config.toml
d_model = 256
n_experts = 128
d_shared_expert = 0
activation = "geglu"
moe_layers = [1, 2, 3, 4, 5, 6, 7, 8]
routed_scale = 1.0
lr_router = 0.00145
seq_len = 1024
dataset = "wikipedia_en"
Below are experts of layer 2 (counted from 0) of a mixture-of-experts language model. Rows are named router (the router's row for the expert), gate (a neuron's input weights, with its number), up (a neuron's input weights, with its number), down (a neuron's output weights, with its number) and show model dimensions 0-255. Each number is 128 + 32 x the weight over its row's rms, rounded and kept within 0 to 255.
Before each expert's rows: a language model's description of what the expert responds to; "comes before" lists some tokens at least twice as common just after its tokens as in all text. This comes from a sample of Wikipedia text that the model never trained on. Tokens count by the router's weight.

# expert 14
It responds to: Arts and media words. Words about music, film, design and public life, including the oper- of opera and operation, such as album, released, music, director, television.
comes before: "ation", ",", "s", " (", " by", ")"
router [170 136 149  81 134  87 138 147 152 101 143 141 112 119 123 178 138  80  97 104 183 166 135 120 104 129  76 132 107 123 108 100 172 156 145  62 145 139  94 155 162 119 128 130 182 131 151  89  75 148 171  79 123 113 110 122 117 106 144 150 153 170 140 138 150 178  98  80 123 177 139 144 103 106 170 149 138 154 138 159 101 133  82 115 117 131  73 105 126 134 159  86 109 145 123 140 160 126 159 132 140 130 107  80 134 142  44 136 109 107 129 109 123 107 160 119 153 142 140 106 157  64 117 143  99 125  93 143 165 187 171 137 110 139 139  74 144 128  93 122  71  69 129 136 103 136 163 159 153  69 138 102 129 132 129 156 132 166 178 159 120 101 112  87 195 113 136  57 120 133 153 135 164 133 110 141 152  96 151  43 208 152 120 127 126 203 154 121 111  78 143 188 146 168  65 153 144  67  76 148 122  99 136 119 115  90 143  84  94 125 128 114 178 112  31 127 168 132 147 126 111 106 118 153 121 136 137 135 104 230 164 120  73 139 178 134 117 147 114  85 197 141 195 112 150 172 135 127 156 108  98 116 167 225  87 159]
gate0 [238 142 163  90  96 157  65 181 159 164 138 114 139 120 121 137 108 108  84  65  91 150 113 161 166 113  81 110 135 115 104 172 161 102 154 164 157 128 115 108 116 143 208 118 198 115 104 122 169 194  71 130 159 116 121 135 144 155 127 150  81 168  74 128  99  60 131 158 210 110 146 110 129 117  91 166 126 129  78 143 116 158 158 131 128  98 119 189 170 172 106 135 103 164 140 126 137  52 145 111 143 149 151 179 142 107 108  66 154  94 156 163 144 143 135 158 182 160 103 145 171  98 169 118 119 122 151  82 138 132  95 138 115 119 112 103 166 146 145 105 103  83  96 161 128 136  78 122  80 111 155 123  74 127 172  74 179 145 157 145  32  91 149 153 112 143 200  71 137 112 122  84 164  76 112 132 165 125 127 133 139 108 115  95  85  85 130 141 135  66 155 107 184 124 161 143 154 106 122  46 137 118 124 112 118 142 114 149 144  62 128 117 155 129  97 143 162  94  71 119 111 102 145 122 196 107 122 146 117  90 126  98 121 120  98 156 103 122 166 125 123  94  93 129 136 116 193 150 146 103  99 135  97 120 114 104]
up0 [122 196  79 109  97 186 152 125  62 126  58 135 157 142 123 106  95 149 197 167 132 137 149 121 140 125 126 135 153 121 120  69 224  97 115 168 136 153  92 126 110 102  91 128  45 131 159  94  72  96 130  70 140 151 197  99 126 104 113 138 118  69  95 102 154 124 136 167 100 123 113 133  78 121 149 132 203 125 142  86 159  86  64  93 171 120 165  52 127 138 155 105 180 165 108  96 167 150 155 148 114 115 111 100  98 106 127 125 142 143 105 144 116  84 144 146 104  94 138 133 137  56  97 113 116 129 114 150 133  85 182 105  93 155 163 195 177 170 168  88 154 208 123 144 126 101 126 106 181 136 151 111 155 110  72 111  65 125 140 117 175 134 126 105 161 122  97 136 138 156 150  93 138 168 141 162 165 127 115 107 120 114  78 146 184  94 136  92 134 116 114 155 110 120 188 172 135 148 176  93  86 155 183 157 106  95 206 119  91 166 126 182 197 108 173 132 113 113 128 143 162 136 128 113 125 169 138 102 133 114  87 151 102  82 119 116 132  77 127 129 122 124 169  89 104 145 134 126 117 126 153 194 135 103 116 110]
down0 [184 115 140 158 185 118 121 104 184 126 157 144 121 126 136 126 146 149 157 123 117 126 164 158  86  98 167 166  95  93 156 219 155 102 148  68 150 135  85 116 151  95 121 114 107 104 188  90 111 151 157 122 173  81 173 120 168 117 166 131 111  93  73 107  75 172 192  51  92 118 127 130  87 163 105 106 239 151 112 134 103 137 118 114 137  31 112 110  97 108 137  69  77  94  69 113 142  88  77 174 160 156 148 155 112 166  70 140 107 150  83 125 144  98 141 140 135 115  96 177 172  78 123 151 125 143 112 119 146 183 178 164 109  97 119 176 129 148  71 128 149  89 122 109 114 118 115 158 108 135  86 132 107 142 135 139 160 161 138 139  77  95 155 119 149  99 150 188 153 128 153 162 159 105 129  90 123 113  97 116 160 128 113 132 178 147 163  99 126 196 119 115  83  89 118 120 115 183 176 122  67  75 158 152  81 118 185  84 176 100 135 164 122  73 101 149 138 113 119 101 155 108  72 108 150 120 125 178 147 156  97 135 169 126  85  95 121 174 144 128 114 172 112 123 130 119 118 143 102 124  89 127 183 145 116 114]

# expert 35
It responds to: Common noun stems. Opening pieces of ordinary lowercase nouns after the or a, such as com, film, elect, organ, trad, completed by -s or -ing.
comes before: "s", "ing", "ist", " and", "ic", " in"
router [159 104 129 177 120 114 118 164 163 110 172  78 135 116 173 106 126  95 110  56 161 106 110 125 121  99 103 115 161 152  99  54  68 140 152 145 131 117 107 176 105 106 149 173 127 119  74 124 113 109 195 127  64 137  72 126  78 104 128 137 122 156 162  77 128 143 134 116 134  81 129 117 105 120 133 108 178 160 110  82 137 157  49  90 116 155 118 136 169 128 120 160 119 126  63 150 143 154 110 145 141 179  76 108 103 174 117 187 108  85 144 162 142  78 156 152 189 159 138 114 131 106 145  91 103 153 134 128 163 161 186  48 147 129 152  81  83 110 100 146 121  97 192 123 108 137 149 143 182  60  94 118 147 105 118 140  97 134 109 182  82 122  61  54 115 111 139 180 119 104 145 113 153 128  79 166  91 150 128 168 110 158 151 114 163 107 172 151 122 103 114 157 140 127 132 151  91  95 146  86 112 126 117  94 159 229 127 170 102 135 116  92 118 158 150 165 154 160 183 133 149  76 183 202 131 142 147  93 117 155 104 141 133 183 145 147 106 127  90 139 128  97 106 168 109  73 103  73 114 131  78 130 173 103 146 166]
gate0 [173 103 131 144 113 115 103 124  82 139 101 175  73 164 127 114 108 139 150 117 100 187  89 119 124 168  66 116 118 124 108 144 141 167  99  98 141 126 117 109 122 113 156 155 179  91 101  94 127 105 202 120  67 111  87 125 120 154  91  82 120  62 161 158 154 108 165 113 149 140 100 147  85  80 148 122 119 140 113 119 149 108 167 159 105  88 111  98 105 184 117 116 170 134 113 147 173 163 143 127 120 179 140 156 145 175  75 155 151 156  82 131 121 129  64 110 116 106 166  70 123 138 140 122 143  64 139 141 141 137 167 139 138  96 111 176 151 105 143 106 154 188 153 141 140  98 147 210 113 107 142 187 113 148 129 142 124 128  99 173 149 108 172 128 110 137 123 150 129 150 185 113 169 108  86 111 131 122 109 139 133 143 132 122  49 129 115  86 112 155 111 131 166 130 163  80 109 121 105 150  37  68 105 114 151 114 170  66 191 123 110 172 136 114 176 136 158 115 148 100 159 114 104 169 177 204  80  73 154 113  88 106  28  87 137  55 127 118 178 163 153 114 128 103 100 152 156 167  42 158 106 164 105 166 149 167]
up0 [125  92 101 103 117 119 116 138  95  71 129 156  80  76 114  76 130 103 129 149 143  80 145 108 154 100 160  93 122 104 145 167 151 119 116 103 129  72 118 115 154  77 141  96 144  91 166 126 186 125  88  32  86 117 109  84 166 148 196 134 121 185 142 172  91  39 112 137 130 154 118  67 160 140 115 159 210 110 133 135 108 100 141  80 119 129 157  94  98 131 100 123 173 159 131 112 143 166 118 134 172 130 131 129 129 125 121 174 128 104  77 138  94 124 146  85 124 140 174 117 117 118  74 151 111  73 121 109 155 156 106 141 148 102 107 146 165 102  96 178 116 211 114 175 150 118 154 134  85 176 135  53 149 106 165 122 146 124 162 124 147 174 136 175 134 132 221 101 140 116 115 117 163 113 188  86  90  48  61 120 162 126 152 101 141 175 145 117  86 100 129 169  82  66 141 115 130 127 131 160 151 151 123 160  62 111  72 125 126 158 145 192 186 112 113 134 163 137 109 108 147 165 201 120 176 132 150 152 104 158 118 115  88 123 158 123 145 112 178 169 170 107 106 146 127 131  92  60 109 156 132 112 122 111 107 141]
down0 [ 69 112 122 157 132 100  68 127 108 123 112 129 104 118  87  79 129 157 149 205 110 160 130  73 114 101  64 154 159 163 106 137  93 132 122  96 134 119 105 165 125 155 163 100 105 195  66 132 117  99 138 151 123 107 141 137 112 109 158  93 139  97 124 136 166 128 113 151 197 123  82 213 122 196 186  80 107 129 152 166 118 114 110 135 138 130 138 192  91 158 133 140 123 144  97 197 122 133  67 115 115 100 120 144 131 140 149  60 121 141 106  93 148 150 121  56  92 160  92 185 182 165 175 106 104  42  99  86  86  58 180  92 100 152  91 120 151 139 132 125 120 169 113 163  57  88 128 151 167 129 157 123  96 133 152 113 152 107 154 104 144 131 133 112 159 113 137 103 151 137  78 127 110 128 163 126 153 168 143 117 170 119 146 206  78 135  85 123 100 167 112  62 185  71 134  90 141 165 117 141  98 179 156 146 101 181 151 147 122  85 120 114  31 134 151 170 123 106 112 155 118 149 133 156 139 123 112 120 112 123 157  77 130  84  97 103  81 146 146 129 152 137 130 141 121 123 177 174 135 144 185 127 117 186 137 101]

# expert 12
It responds to: Section and table headers. Words ending section headings, infobox labels and table column headers, such as Career statistics, Personal information, Votes, Year.
comes before: "==", " |", " ==", ":", "\n", "==="
router [153 103 164 106  66 160 154 137 153  63 197 155  87 111 120 141 114  99 131 162 165 126  66 125  73  99 132  91  95 158 112 147 106 152 117  78 153 155 126 136 102  90  83 114 188 139 129  83 118 123 152 189 126 157 128  70  62  74  35 124 137 148 116 119 148 135 167  85 130 166 136 118  49  84 195  81 142 131 171 166 123  67 126 118 106 130 165 109 143 126 110 148 155 130  72 177 109 131 133 150 139 139  98 123 130 125 123 136 147  98 162 116  63  75 114 116 129 120 146 131 116 122 127 156  96 151 114 164 116 177 105 159 160 128 141 117 139 132  47 135 198 105 125 140 120 168 214 187 102 118  95  97 106 112 132 108 174 115  99  91  79 155 120 134 135 100 131 126 166 138 151 109 119 125 109 148 113 150 148 157 120 125 125 149 133 184  93 169  85 126 122 186 124 187 123 126 105 148  66 122  81 133 115 177 104 128 121 134  89 130 108 120 100 141 128 164 145  78 113 123 211  99 154 123 190 195 160 118 113 178  88  91 105  48  91 185 145 125 189 128 123 163 121 150 128 171 108  98 149 161 155 180 125 141 166 118]
gate0 [158 124  47 154 105  86 154  76  97 129 109  94  64 130 157 141 100 117 113 122 114  86  90 137 157 154 134 137 155 145 159 111 119 115 136  92 153 126 113  79 119 144 147 102 133 120  96 126  73 112 139 155  98 117 160 115 134 168  92  94 142  94 135 171 154 137 106 139  98 114 121 104 106 103 118 134 119 115 111 158  98 119 151  99  98 106 155 161 158 131 178 147 157 171 110 184 157  63 167  89  96  99 124 157 118 120 106 114 171  98 122  98  88  80  63 105 177  99  86 119 130 106 135 147 140  94  83 166 155 166 125 172 126 122 154 102 121 103  30 168 200 142  89  91 103 105 205 137 109 204 126 109 156 153 109 201 157 152 141 109 122 114 124 116 139 111 133 172 124 153 139 100 121 190 163 145 111  87 133 124 136 146  66 128 133 188 161 114 134 153 125  59 158 118 105 116 140 149 114 126 142 135 192  50 161 129  89 188 187 229 131 137  93 127 140  75 137 111 150 136 101 147 122 155 206 129 140 134 118 158 157 128 140 124 121  94 183 129 153 185 207  73 175  96 165 177 109 180 118 110 188 153 128 110 119 117]
up0 [168  93 110 115 152  65 102 108 106 115 108 108  92 137 121 117 139 100  54  99 126  91 136 126 101 185 156  80 113  59 148  95 155 183 136 194 121 105 176 126 124 133 115 143 121 130 160  99 104 147 166 113 130 160 131  94 158 121 118  99 122  94 127 149 133 131 132 143 178 111 127 146 124 119 148 131 127 120 181  90 198 164  81 141 173 150 123 157 143  91 113 138 177 131 161 122  90  98 132 137 130 156  96 105  68  94 123 156 172 152 113 155 121 215 134 124 144 129 111  79 112 129 148  85 128 129 127 200 158 218 117 116 149 101  96 156 133 123 144 185 134 202  82  96 108 166 128 118 102 140 118 190  79 128 164 124 129 172  84 125 131 174  97 190 187 128 192 105 175  79 163  98 115 133 100 122 145 143 108 108  63 112 104 179 133 143 169 152 112 159  80  55 104  51 102  96 110 133 146 113  88 161 167 138  87 108 145 122 113 131 118  75 134 135 113 129  98  88 109 137 138  93 149 156 172  57 191 173 106 175 170  97 128 182 128 108 126 109  68 100 136  65  82 120 119 179 103 120 140 120 157 132 112 173  83 120]
down0 [ 92  80 140 114 110 141 167 137 113  88 142 108  53 175  99 124 187 167 100 168 150 122 109 151 134  97  74 161 204  80 109 121 112 117 142 195 121 109 110 139 149 100 120 122 150  90  69 135 133 115  97 142 107 150 137 114 137  88 159 121 128 126  72 131 135 150  94 103 125  96 106 156  93 137 129 125  70 101 159 177 142 155 162  93 126 121 189  75 105 107 163 135  80 152  75  50 150 102 157 180 193 138 176 151 127  79  69 171  94 121 113 151  90 149  86 162 178 140 170 147 104 122 133 161 120 126  83 117 133 158 173 143 150 158 144 169  86 197 159 114 205 147 174 143 111  93 158  50 172 121  96 141 106 117 112 136 151 166 135 125 148 128 117 147 147  51 119  69 158  83 171 112  78  88 119 143 104 133 196  94  66 126 164 133 100 144 161 155 112 119 127 143 124 146 125 147  89 188  79 151 173 124 198 175 146 147  84 123  90 174 161 141 110 180  62 118 138 132  94 139 124 106 144 149 112 148 126 108 121 112 129  90 104 134 125  99 130 145 121 141 149 116 161 110 143 142 130  97 139  95 148 224 113 115  87 122]